Experts of a small language model: a variant of Muon for the experts.
Below are experts of layer 4 (counted from 0) of a mixture-of-experts language model. Rows are named router (the router's row for the expert), up (a neuron's input weights, with its number), down (a neuron's output weights, with its number) and show model dimensions 160-319. Each number is 128 + 24 x the weight over its row's rms, rounded and kept within 0 to 255. Numbers have three digits each.
After each expert's rows: "gets" lists some tokens that make up at least twice as much of what it gets as of all text. This comes from a sample of Wikipedia text that the model never trained on. Tokens count by the router's weight.

# expert 2
router:099135130128171117131110098151101110139127161161155139133164106121118076132113111095118139134118137160101143110133147141096160127138105147109124138171152076162145090094135151084183166146123135113096106131123186153161120112122121115146121119081131155140147151128100167148129137119111145118125133135109132117114104143072104134108079178107150108157073124103104110129139151098125132128126148098146115121178089103072097132097132114119103108176081127118166140118144180116106100117136142
up10:122140103170139130131160156127163144113119128107150086089108165126090139094148110122092136122110110126168106138149104126138121095143144120119141150122130122140117117095109139124155125111114178107168145104135118135143137148166089177143110109112129129137093158118169149093178142135113108109118150119114155141120097140144157104133121100193126129158105145121115147143129112118131124108131136129144105091149154165094149174091162097164154134079109142119163100150173137145163124125156152
down10:139078125151159121115115154152131111148122148113115159088116115144175122105161157102089132083072128120142129138104150147132145100148130125160102115117101146125147121118139142118108110146137177063112135102141137138155093081125140124118138125114116139150177149138178110125115133154150115163150174127113133157130123071134112131137137106147112064092139142155108151084139132150130116117097112146139135148161149175113133079163070148105103115077114117119154097124161113162134179120137106
up11:147149132161118173164118114128097163131100125130137114052120126144122118158129139162111128130099140093156120113108096117116087125154150093126148126137129101122179108142147101147142133156133144138100132107125175124146127142134150098112165138106119097140099163149142158159121113142156127101098163122119114117117135121107114085155140130109130139134124118176140105130097154138114156109154133159152152131104123123150159106151111179095138085121088144144082148158102123165147122151065182
down11:128164094112131131126167119134139129111113084156093120110143143130137130158136119074159149132148116128182116131113116152145124132125186095082158142087126097107159135159127111152066193124157104141135129122083125162176116112139138143127118139121102131132116107081142117111135088133136141142136082153132147120102102165132154113075090142144122159099132175125113075166111147130126140125150132143149150129131066169096188144113137108127147133149121114133145136145094130132122142187101123
up12:122126145125116118117152109173138107131176137092130193072154155123112120149143115124197117129130103168114117140137147106158083141142136108122160130114105147124137120138118126131134136118150150156169084072122128134149123121111107111142120119183125103136102149132145154142098112136134155119104157115143079081147171101149102133120141178123144130180089129184133137116107090100147132102132156126087142145136152160142133162130148139132155121129112141139135182143127096131127134162085061
down12:149116148116110123136118125149140141125081095141093092108132077148144117140128111113112143174144088135132132196152113112120141092125146115131144151116135123121118141117143108126145139094146101133105127166111121105098148128153123135139102132106087148159134148141148120112128098130104165132159147112183135160127104117064132132146167137112134153141143073129188123109137095144103118126140136131127127103097154111113150124104152080144112114125120127085139119116120129120117128139117181
up13:137127114099144127130139123137092131155107157111189083114118185162133114109106081115178150121108106136123134168093145154105109176123135139135152143116122063159148123160159111142116147136135127119104121107142151134094130110144110087111135089155108150150145147168128115120098125112121146089134132152157097129145126114115114081147126118110119117163157113105119072127150159128144117136130154126122136105156117138123113097131095131146110124119091123112142131177115134160121161108132178
down13:111150098123145117169131114097143094126122114102116126110117147165143114142122142118155080135127115122135133140096147107134157109094135146115124071137123119131167107073121071144144134120121176123188143146108109155133122116136138130078102149103156176120132102167119129136142100160141095097127102117140095125107118144101104128133143131160143121119134139155133110126136159126154188128117121180140158126119112112067171139088085096095079111127171159124140152104141105124175143137131120
up14:116146123175119114188152106118141147129148115114115094117111124089132127100161110141131153124141124154103136138117099113137168086137095124135103154141099147101110120129106133128115134107148151140146132117168083108102100143130138097114152135111175098114192118129200095142165076124128126107121140107137133167103136152167132101107120141110174137102145114144144135144093107133124142146152149136144101098151116129163138107168159111144128129147159156153112100122118093090189113183081151
down14:099100117184154112136153135138136122114103133117156111145126148130095099145113110137150099159129140103143103152163132159109114087155125101140119140117159123112131105105078153123121104127164126146114134159105147132123118130157136147158103104140144137149184179154119086144100139144143091138128090115185132121168115128134148137163191138169143163157093153132159144128108091161102149132159153128101101136182152175121104138130138125137137109121152103168125130151069138101145144125160111
gets: "0", "4", "8", "6", "5", "3"

# expert 7
router:158118107148118107127122128146139167116145145135116083138089109112119141190139102122118116117135102085092100134156167124142138130162144146137170127136082126101112136116120096089197074101146127083122122112126142161116135122089119098125152111126141151093142142119114104148156106145111117141082139098103067124125161107151197131130077126129146129089139145079118117130127108132163148133069152119123164107128133151148106128136130116172159105086119141136097135121142132139131155096128132
up10:125150161127135144155153117131133096124133079104114105126138108168126130153159110142137139132091128168128154129133159118127124130124109125146065113147077143143106118114133128130111105141144097135111186134101166082117158160115088133147143131122158155163138123094151107130135160131100104159082144106112084147169138094075129115103135120147163117073088112131151173123149158115106096121147140123137137174113104147112081160111106141133102134096153162141118132168132128122115099130127119
down10:111152152100161099091130092130129109120141098119145127138124121116104134079132094095130122130140126134118137155083112137145120123146129148135148117149143140106081085169108094161101098120123148142138128124095111132159118137111136119121117125137057135128132127144187091133178137127118164140131133140113140174142143124143125173120130105135132182112150155111119115090115125170122112102105118121102130192127095117142141093124084158137118092110098106161121156128124172086113127153097174
up11:113173129061133124179135175133138114091145134159083156094129108133077128101115155130130100147112119136125156128120122147136178151111132105121098099130143110098120131128103108123071116103143168122134122146120145156099093109136111199129093116104147174138157143127119152114095136126103132102127128146133124178177146111131125134136171150151153106129144121157150103096169116155101114098112080144123136127128139161112129155146136120133140136115143160113105177136156149094102164145156153
down11:125089153150126154095103112125145139171136091114123153157136132134148152155122109084189111116118151080079104142125181139134100115119134142115103161144087115106143162087156110108094128140128107116139126129088131101143148156135136130154127145124109114153115098109123132157118141085145123157138088118149100106098119137125137101118122116138145119128127099107123119114131149114149089140144137112136107142144131081125130124187132154101149069161100132147140085127144147111090124129103134
up12:161150136102149106150105116141137091096111143149077152130110113116093155121109152131112144091101140150122148155138142131121123127120159129108092102149137126114150131106125125113135135105133158137104092144156131119147109148126165188135110140138132159161137113143107127176120122146126097127141084175154071156122115096120154116168134126164096125088138102122099122156129157124114134148097160141105119135100125122172172113094084125094086149061089115111104107097111100106126127141119133
down12:143097102096151103126087136121108122103112138168126075123176099161135142163173144112129097134116134132089106103131119163096146125127103159158167129121151117166119113118086167148096111140138147153168105074111153092114151144159164135142111123105134119160117138134147164118132131163174110129099152143159139173159098085135129103111177135122105126142092110113142105159131160143109084094153191093150127124139151103113163158135151106129134087121152100118119169117121151131117133132108107
up13:112152202109143132132130100135103146100123147119120116158150112133123129141159118136143152149180123151080124144125101081111118156109093062125127127128130121096093091130172105114128108174157089118184130138161100131102131123095119111129091147142150122112158144132147145133122134137090142122105133103134155089112133094102144113157118110157118140130169111124147128140122139082118145139074135146127102062127101145110149130107127095154111105140162146114127137101132144130119138116118131
down13:159110136165126141109100081157123091126136119117106147127173122147124137135114120133108155195106110108128117108132106141130169098159110152139118109138123128152111115149144131142154122093127108096146130095126163113086108115133081139152138130149108165110122119092104133168120119163133167134121178167115097152143112134113140141137110147109122177147113090120121115133143119098086153135148102073113140124073132093128096160100107144110155146092123093152158112125145153125165130099150118
up14:107154094117124094078124153128108142119157185100091142107178122096122138149147137118098177105119121130137176129125100119106114093109142132100095113105148117114125099108117122116106133140133133140139170074122131146161147162124133139113041158171174169094123101141143158151097133116100078113128139117129132138145150125108107159126153162139172105135118112110112137129096133188118101134126157087105102126174153136157134103142144143159151120123092095112130147137148152160089130110129144
down14:119135108119070157114137129152108094105113142109144111119074124127110155137139124139135134184118114105104109147116104141139159138104159123158125123147171189119149143102094141133123092174134116160144119152154124149084152140119158120169113139100100151121165100148141110140150128162167152147152127126123125106160077114088174131146106091170137139093164085158135122134141155171160095157130139129150134144170150124193107105095117185138066105111115183149147161142147140114106156137100125
gets: "\n", ".", "-", " \"", "==", "==="

# expert 3
router:159089105135124142120122108156137141115137094125124121140116087121088057127157122113160139139149119129124135119091101138122113128103150105108165138112167120153121112122140152144151138161134074109102068128117120134132146103107144128124127102118128141121112084102119126088098077150139081122137103131115124147103097133132105135148149154136154122128092158170096103133148114150122161115130143095060137129098120174131132124176128123134155162141132128151155110103121091142130093134080107
up10:169132118185147118115142158117164111138112128206132114127123142120139160094119137134124138136132084127111115123173139146112134086094112153138126114122109130131102118127125125109127121149117068106120114121166135147144081140103101102154093138140103073117128121111128157154150109080120121122163088119116123101129125139120098101128133094132154153109148147140146097156150121156102139104124091141133155121161140157156131107131169138119112165109192148145102146104111137091085137135125115
down10:125103092144161108109100126135162073124150144152095127103107131108143097181150121145189118124153145143111108136153141134155152115119144179114160166137112117127139113127150109149122168103105101084088120129127155134102116119106052124136175151121099168130167115135104160127114110102141142093121152129117148087094122153122131048102154119100151159131133134157130126129192125109121163125133142156151110118144128137179130110072143168127161099156119146099111109130143152147104168139122127
up11:117114146115110143156159144137105120153131092136143152121101086165133106106137146144148123114158114157136176136159153161151143149142124122121153136166134120145138115139127142136118113099135169138116137136110148124120094104139126115139146103113115098120162156119148164127122106105159115105147134124097131100128115124132145113129129116117127128101106121147152128157083107126126163101132108146108144150158105143119123127149134102130129115137115156149117155096118156137110135076131154
down11:105105135136087135073116126137124154108117139145129144131136138123141140107107121148146140150156116112158109091142091079146140103126133115131127148129134117134155134157162141171146154125090175112120113134126144129066111119137120082125137112108120086128157137130136148156178107142127161129122092146108100141137111125115144123133103114147126092137146106135134169141105079137130101090113104125144177127152143102164105132125119156169160128098163187159161188113165146102134099174112158
up12:140111135150128111125128074123116185180150145106129106141128169112190157177080133146105134129136158127122134135111127131142106128148123115107152142139097133125113121154135145195116119116124132105093132162099141134105129126119093142151141202158120144103156131099084132142128111142101145092096085120109153157091202140162151118123145156112105122121114121134124130124148117146155126133179151085110117110105108153124121132147104129157154139113109140124153116085109121055138118137136159
down12:145170158134133144111159148148175156111082158141151159117089114087152162125148137109131139103106114109179127181111142136124146142151118130109122128111082139120114164128129173136156116142116123118137097121112094152160142111090114110135141067122147144188092124082140104112127173119118140156158099072128117134101131103144090136143087149156156113152155162117144113173137144139116131120120100112134182138129097106122143088108124147113151098123140159083146103110102154123147115133096126
up13:105121133148075171127106122164147109141108167159096136130149148137184071102116081143104108114103111103149105079137152154115130128129155127124145095121133153138097119114119086125165166114149135164121153075154152165080130119119111096154135110121100123137108121134114110142119132117101130093171154156119101138082126123158109149116122164137144110146113157145134115112159151105136101134135108119176152130121130133103113146138101098162129103116149119119156117123127158128149133106092159
down13:162151127121127119088124128129133123130127159099150113151136110090155156115120166115127139140117101133110169139127084165115146121112163109144137099143124118144121145106174162154127083096077101096147128121142129136119113110098066083126132069105108124119098134141085123145150171121142152082104067176132126148147126171146154106136144149124125125106114125128130141130143157144120131145104111140121119134157089167102134147158120120161166177138165129163140150150114105098129130111127133
up14:083110116160132121133126158110146135174081156150141105160150133144176141140097118169155125091161160136134159153118158135151121134108101152142153148143153084131131142122146083103157103125111152135094075155148162152134141158099152155116082193138102118161109074134134113100117134126091090081176115126111096102117133164140134134148172138132133144145115132138127183111133131140150137142146159089139194138129137108134128152141115087127128140108165157146127142077145135149179103133139091
down14:111103122091115140101130116171108142146162098164115138129153101107134110152124142104107133116125095132171132117142145129105145143126153090146100088135122111137146106122130134152086143148145125147150148148149146121097085116145164097179134089175122144140076107156098127162154101139136162107139148142154097080129111100079126117084167136149145145126131109159104125134107128100123133154160187130106098156160116144113110148118099093117167116118141124081124136100144126119106162148107110
gets: "s", "ation", ")", "ing", "%", "ers"

# expert 4
router:072129109133120143147140143115147128123067116128133141116122094116140149133089087132125191124117116139076099085147107089132112130112147121153141115119129129077107148108124122129137143178164139119118129119117158165121130133090140148134147087108082097094145140113137100087166129117088090099140140127137133109162136100149128119130156137123155150095115133113121150156094159065150138190155134155117121134132139100103136085124116124122139133111121119091103140138126111156180119127145126
up10:153121110143193107170139150099144095151110125122137154096146158110068164128143111135143166125181088129129170095140149127110133171121107098105147159154125143132122099128094120148130110122131124082143115167114131143141135146136126126081116105122148152146130119175106118127115112127158105144127156160112117164125135112065134131128117119105135075081133123121117154094110130140145118158119120068116147191133137137130082119134128140126082137139163128152145112146149187084150123083142119
down10:154137126123120165148145102085159141146146152133143103138101145105132115147176092113154162144116151128091128158114085168114154119111138132068101123177095078151150099158118120154106137138155168147131111150176133101158119129128122126145117160111163118136111094147099113132117149136121146161104135119105124123116135151134138153136126101100091119099130162170071154078129131129129145094123109109165078088126145125102149165155183126131116112132083138148119121117088152156126138099153172
up11:119109106089110147134073108075123156109185130140178139102067164058189142105100135176096120138111134138138090137136141140157160140100140092128119123124155126146111142145114117102122110132160084126155124159143111119159165123133099167119129120167145163151108127137112151151111143092107138098081137118104124124139158146150112129115128137165142121128103119134089136093122132104149128139110110111088110109100132147146142135171174131110141158115120122134095131084136142088074130100131135
down11:154146172141140118109142115160118129152108138114095126168152107171120150123142127083104108122109128123115128154136115068096145111110114095121175122188130117080157079138113147098116088124118166133119150107150109125140119156091157110126143145163105131108160171120112108190114130156128141135138125125150144087112086110149152103087143146102131085117147118144137092113108130146142164117108101175084158131133097105133128115082137101112103182091099144102120122131164130093127120105153158
up12:152138111143121107126118138099086127169111104111112154125090097126091168141132105079161174116113144134122116125127132114117140138074113097152122141132124158091149145109094173095070117109132160126111089105093112130156141180094166152120134129112138144155098123081123135092113084138175142142090144127104080104102119118139112108132119146111117138114154109158116133101154134105122147125146107178093139144116125134148118093095116128119190135138112129109120104132156139120117118171146141
down12:111088150119083089135135093138164119154129127109112159123107100165139145098150112148118130128142127102147107109119137126161136113105147115098151145128150150142165130151139107097157130144126120169138162188141160113105094068157123086133083120080115105088120144130156143092157157122168112138180130129125133114166129171116142140127108099137132110132104120112123138073091143170104135129172101132168166150098083123161116137118151107122066116140156105076125118100096135175143140131059147
up13:143146111148131133093059139107129135149139113118143140142068080108110150058109144114135156131106139131116146112106125174161143158113113157093096064129129119105126127109160093164127129128143151140110128141106120100119121120114173158124146153150145160147124095132118121132166102132163159135159117160107120121116064144118101123174121115102123121104084153144140111077093108130141125104116116117115113070132143088152152108136176062101163122129147129119165133107123148132108180106172159
down13:112096107116140164135091150096112118118095160100160149174186146178114115180171119148159095148122141139187102118103111112190136125156100156142088125126140127097164078148147125121123122089101134138072132129085150100188097126135156109104153131100103131114115115162110153134129101135091123185100146110113134154073110127156104135110101180106142108152123102137094161108131107126125113136112164150117125097113135097159124153162129176123099153147118116138120107132089096128133110157153116
up14:114135152148177117096133150133156108126131149149120108159131114086124163145142100131111136123097093138170153127136125092101143130123160153144160192134135135112114155139145139172079124107131116103103114129108146117119121149109108149144124138122102141118102143101113140109126070128132148138134102181086160124174138124109114138166150086175100101109153145143145154155093113090132142083122126141143064154108149105156154090134150087146113133132103072071180121145113109135121105092128132
down14:098103179122157116145121141138152075089113126153161155182119107124153104130130147114140107140166097184134116106167142127185127097121121076130155163122135133107108123115134145156145160156076153062185120119092150107096150134114134129150136066152128101091106155096129136168106132125091092137089128119087102121136085147158127177131110140151129157141122133118139134158106107120172142082140091169139111137126138115127150141100133110143091116104118095140123116128132122139138136140110156
gets: " in", " of", " and", " to", " for", " was"

# expert 6
router:100117167155108111176146137149149152100135102124099110094137151132123164124086095133110168144133093167110105124129126138178126151129125109165120148121122120138121126146102116114118104111132096150144120090099102111127148139112158119117148139159132138157091142123135134129095116133145131188156104114125175095089139098141140078173149108129152155107106154097131128111128102134102136124124155132170127137147166137107111123099131107159088101106114143140106134171135148137123159118098174
up10:125087132127098130157092097142122126148165127150126129127114153151127151124191134105128107115130105092138105153055159109170110083157139116101159093139095121075148077114089137122098163157142098126111120118146126135123153144137121093122141161107162152132137150155128068144147111154155145140139157103115167117103119117088110143139136098076098098154100135103103142080140138096125129158127175130152086122169120103135149143068126104113058107112129121162110091113112118119118136125126171
down10:103147112142155160124133145130111164123112161132097125144101119085094107162187105147123134131109147124129156104085113100112132106159175120153111140137102111121073155130168139130142128176130159179093100117135117121103130122139167120169101103114155113102135101083140075134116183135159172098129132134126109114091117161119131174146139167137072088137102133108157117122114119130109117134115126140111111096112136098136152206098162128143121157132129124067106178096134134118150136120128149
up11:136104116119126138125132138111102126165103093135146088150120122104152142141130141121119104180082146139171113151115160114158160146140102119108146128098123146140157141117087111109128099126152128163142109144128140133093154104119139100104122095099133144111124147069129119151128128135138097131119157125141118131125075106147127096152140150158128147119119183139162097184170162132171145102125186128075165140153160103093133136128110122129137127124104104135142125105068069105150131136126126
down11:123132024136105130134101138099097097141119107120144188121151132135145155142120116135094104120088190127142104159136163168141111117119131146134107062145126130147137116133142143100096123155120120081137119107102184146162129140105151153147113121108115169108164138132128133099158122092119165145131146131170106127141131173143148135103151145129104184099133140141130149121121115140141118115090159171161168118152134149118150123154099151183116120149132106138082091129163127147118137138109142
up12:107180140126145168113117149149140091129110180073098127105156126137132129127137151143119146095109138126160148152117114142138126121137127147093108159138096156154128115201181115131128137129172134113170115068120115114132143141105120138098108134133130093109112113121141163157147139104106123131152083161099123091149142092118153124166117127106107111137106131128112107138125151131101158202127131109101119148133119136126104097153137133076131097117138097128126212146144146108108153115113119
down12:121130138144096108083158153094096124139109134103101125147126142108156131126150096171111111129159119136154103131132184111103119155133122154097135126145151107134143129142161125169155091115137106157127091112117174147077097116141118127146158108083122120116135141128144117122102126110064099188120110134159136124132093113138150147137158122130136146106116149103141144117147123137105133102152145167156151156129124160102188085098104124091113149161118098113183125133166110133146117135138078
up13:124161104151106114141131135134159134171135140123179119094165132086138118155166114095133094141142138120153127157150135144081140110102162129140122117130072116107186117150116109153108137120128124124097145154148089151136141123127129167133180151113174139138161113141128135105141072134164114109122156136108116142176116148123146108089132136149121143122095143109131110182138150126127134137113122102125088134136139139159140135135136173118168116148153107104175133112139132161136135119100085
down13:163113133128116159133168125131112172123166142128129158108097094128130141100099136110106155120169141125130149118137123130094128147101139119068126165162166121134114135135128108131145092160125089122167160115091144131066185162131114113116129134132112126092110126146100154101103107137140134109155119102125159122133112143115095108138083130099144169068158158119111153061119113088137132136118116139130126142125149086101129110142146120137073123094161137145109127127104155127144131163166159
up14:127139079064138164130181141135169099153144108115130099105150081129109129137129106119119112111137096129149149153090106159118110110118164152091176146159155124124137117123144133106148138135125076146122143131144138158155071142137152156137132093153115131182120116143119120133129126124111090130097135095079130108136116139144158105099101102131121167149134120105121121126115114086112081108087153109146139133093157071088114164122123144163125120109112145143164142143140097095106123128131137
down14:097115130163092117161115141137139133093136143132110181101120141144097110119131161138082099155145147098149144140116099128144132139089095128173113086130094173134131127117147109158122111162116151137085128089136136155164144084098103138133107135109100130099137126124092107103106137110159162111117132143144145124107170154131141103109116099136127148066118106093094069142119151139158138162109133130149098137111123138116126122098145135108186105108158101126149134125074156106111120101156162
gets: " ", " S", " A", " F", " P", " G"

# expert 5
router:133171162136128113111099149145103108186100149158140161111124138137125117111151175080128086110139126130119113139125106134088126137091165153104120152109129117094118121137157123141105106146120120160127160142163082124120128102157106134106106148172120092072143128154129136135140150136141084125116139106130125145115123115116172116122163144100150093145127081154161141126109112150086125129099151177107134145123145106135120136122127159090143158156130091148111141116118096119094118137140115
up10:141093118089093149093128129103143143154160111101113119119138104152110142137125149105076145140112143116127072113151136144165099120118115139161103101142111133129120110086126124114077150120163121090096108122147142072182139104124119154125145150120097127107145165153098107100121150126135100132129122107130111129125115115138126130120097083125154111097156137095140121156099119128139196141141121109173130120143128140117108158129094146124107079115116136103182141107093143122133144129082160
down10:122102136122139138121102132050154118123126184102129107105124156212140162154086117116133123107132098115109111190119059100142162101119146163177080143146151154132151126129122113144120128123152087148152156162134146135164102159157118119087107129175146118147123109121182135117094150111084122123143120113124101115127140145140137189137173110125128136110137119153164120127122175134157143156137125150138099134116132107187120126093130114091134162098128128135119152129108137132139118181108149
up11:134100114154089144123128113160102146119140123129116180106134154122140131119118119178121145160100128155144123112130112197125102133113149103103153148170138068148158132148134104154088122135101125147122102113128194140117159136121108133123070179164101126126115114111135150138130091094081104116125134091118138146159133118147178132170169130131117126125067118160158154146175098116102104110148121131121091150161101134123126124135100127112138111167152134139123113124170126112090121145126129
down11:081155114167093144123160114128156154143094134128131139160138162154145142123164121120093140154125107153111117178094114101108116097125127118139131117129097125124120138183128091128157138124106135169107167120108124096199142080123112109132155152160146154142159088123103121098116095121155128133145129140139145113143144144073155079083079092116142124177123099135123096144121146180152142112099138129146108133154106154113137118116140111144124141151096097165136067128073127144149145128135141
up12:097147125159144122120173105122117138140104107128129057111119149156165119107158138110104112119137109120108111099102134125113148147107153171153130129088126150126123137167102111086054092134118116096140126155067122132121134136129146143150147134153107134125154124086104103081090145134097134172119135123145083121061157158096131118117119131122133100128113131123147096139132124130109115099106105143144093141094196115136165115104142110116160109142110097186108112170142100118183135122130067
down12:115203123093143154101175135135104107149121098089105144148113118075116175127136126118150127134130120117165123157122170145154103147133134101154125123093127116150139158092136093151160129131095122096109117136152058096146113170130131169152108120157111162186135085090144107134109084091153103156127119110133124124164070134097099126132100087156157132129177099112135096102147170111100101129167135108117149135152164144145109137135127098113123144134151114111159119117148119168109161113119144
up13:123115120112113132151104158121097176178136109117159176114110117131158093129098139154183115135151181095103129136111104108103128141095108099142106073158132146121122129142123140130121110124138107094131120154162116153143113113089083101150181119137125107118156119114085102147131174155091117180168079148150109139095081138138145157138154171161123131137146151167134175155126151112120134148136166128107103095128113118108100122105157127140144113142089144112156145123147108107122109104125129
down13:132155109128137110149127175157127124112175158148132106101131138128159106111138132150079124120148150137132157110110115112110103128118088155127110118146165139137156117124131109104111130106143130120105092137164182081151109137136126132116144110128101113153149085136086110142123116110141142137154116114114133086127165111183211156114168125138121170108115105119135152087113135144126061097111122145094163104158136103120148143168119133123150133136136106150133143161141129092105123194131143
up14:135134115102103096102119092104132139156110110115106110106099144137123114089139145121114163130087120126105116096136110131112160150173110145112113130106131075111117137122173112131098123114072125157153102143149142117135105140132175116100123119119110136148121120164105169142087122137121147125137111135135164118127170131166093117113137115145162104149077124107149137150140101104156114104114138151069095146129139102136110071122137128142164138170089134164159114144090090120126174131101129
down14:145103115120146103137134123066164149106133155118135192154130157120179114107139130140131132150145146154111144137107163132114104132103102119184115126095144125141163112128139141120151114141136147067136145149101117106165155161190101150144126132127142170123143150144112160168076146147107091129158122104127108143132092109142133105133159130070102092121179162105135105101120159144146131137167148164120150136103072122105159128133163151119148124141144134099144082129136166120143125127141158
gets: " |", " the", "|", ":", " The", " a"

# expert 1
router:137073121109109119119149144134095191105074146112150094131152142132117134191134123110107099115101195073123171082134142142117126172082131182168088168108138126110100168144113172130112125116141127125105133112147141136114111135133124127149135126073105141113133100118107118129121127093100138128139163133146119146154112104161151155131128151137132154129114165128070138136135137117172110126083127144142129089172147156108095145125186106122092160135160174089099150157115088145147136127117145
up10:168122130132151066132164145112074136109143113135107110118136097162088143118130168136149178071114104102106164158136105105148106105084150161104106130154113082151086140118146090162131155109150143139112152166137143132143122133118119175098129130114148152138110099121073162155150104128135138120113099163174152146132120120102164116148152150099150140160108091148135110185118188101098155140124129107131138122161122129091138208137149140132141123119127152134104079162112108147171123118123125
down10:135132143117093146062147104141101138121108114123127134152102068123135153125130155151132147150142144172184150119154122116118117121156045088170138131115110134124065125117146130117140099148159122079100106126160131137140145100111116123112199105148123130160121116110135093144112134071186097124105134144106106143115122108134131137142149154105116119085112131102102143163106132111162178100135150123127117113137136121111142133168098119089142142135115131117105103145113128117162135129113119
up11:118087091138158085102093113114132090140128121133132102077076120123053150130122130151092146111076125131128126149159148087132126154115097115124156099133122128126119156166141133128166145107140145135130151141156135095121103099129114134126162149102091145149095157120121132135139098106127164085138113136100117124111114169138106129120149112115098126147111083112115107139156103127175140101101148150126126100133138147130108152139142146111137082127127133133130097146126182131129135088124161
down11:097091126163151158129140160143146088132091144076130098135086108086144129163108139170151108133104136157082102140107102131130112123128109086107102101168132140116116146162129159165090110123105126147107110115131196100150126112141137122138144150138130091167115121117168129146133076132168127146147110159110131110123124172093171149125122127137117124108139158166107131153128121082137122159143190125134113130146118140139128122110103134069134092117108148074148142141104121149128131171148146
up12:140147094151118146155096166113145132117111113172177141125158105133130140133127165158118155118074120137081130144141162140142108161119145118105116124133154131135132143129193131133148093111071125095145048137145099103113118114120152097136116119136140099192157114126123126157118140127113105125098152130095126126114158123129084142136135112086140176163148121135142128130113110198100138125112123117152130093141138158120132122089116135107102135067139108119137174168156135156134134112097116
down12:107143107114123182097131166113171140120145117132145098109151120133138125157114121113134154123087127136105123156137117113131162122153135170129152137130109080128134145133114114116080137109110108162130132150152108106142154175117144098128159118104129161117102123119113123102082142219091146118143100142154138113147111112140152133112127145139122092134111136119160110109119148075165124132147112089115144108110120097159122129127144152129152148156112118149117135151141097133124096117142137
up13:126114119110136132148112123131151096095104161136175118126125157130124159119115149154151111144147102117133070138124104087131139129130153140134088171156158148170148172096150138129153120172086118146090150071122169123124102122114178138164134129108183139165138174124142148108157137109117114153123064130136130132118123124107183078133127156136128173168104149122142128135094090134146092112089121104116157141128100114132124131159164098123156162151132159121124108111168103142118132105129148
down13:106140163094120142139103158103136148147080142149142116112125139144146117173145077161154131094110118119176081075115157114137164120130169125121167120116076129142159101132127102141146137089163144109216084120180112136065139160109120084133127150129158127102146065115161150148150117150074126101128109128149103080157100083125148114131147146146106114130155098153147098140143104115178119152119174134150134116145136140137151132117142106111111101080162120131117117144118129141151121121122160
up14:110142152155104125154109121106115117149150116112112125141156137093112084128139129104132142101096102111128117149121094113122099143093097131077137095121115137139119151118122133176164085107110148139122131087112176113101095098177120137103134121092096144116121097129140138115113135148139143180144107124163149102148122118102166156082118121110166122078099131112098098141111149132101104102125076133085124144119098141104156132139110153174161111126094132132122135120169111119129079119120099
down14:132063151129134094182178118117139103112131125100107097100130122143155134149108141108148114128130101138133173138121107101093122109140101136136128083144145153118108170133118138109122113126161152162180089136092153170120113106108116154135133109155104145127109134127171150125112171134136104120121179109133104150099120146100092124143128106163157173117089140106087125129100105167111097120136106129100147134061175137093126126105118138147159156140109113159121100119117109119133127132151123
gets: ",", "1", "2", "0", "9", "3"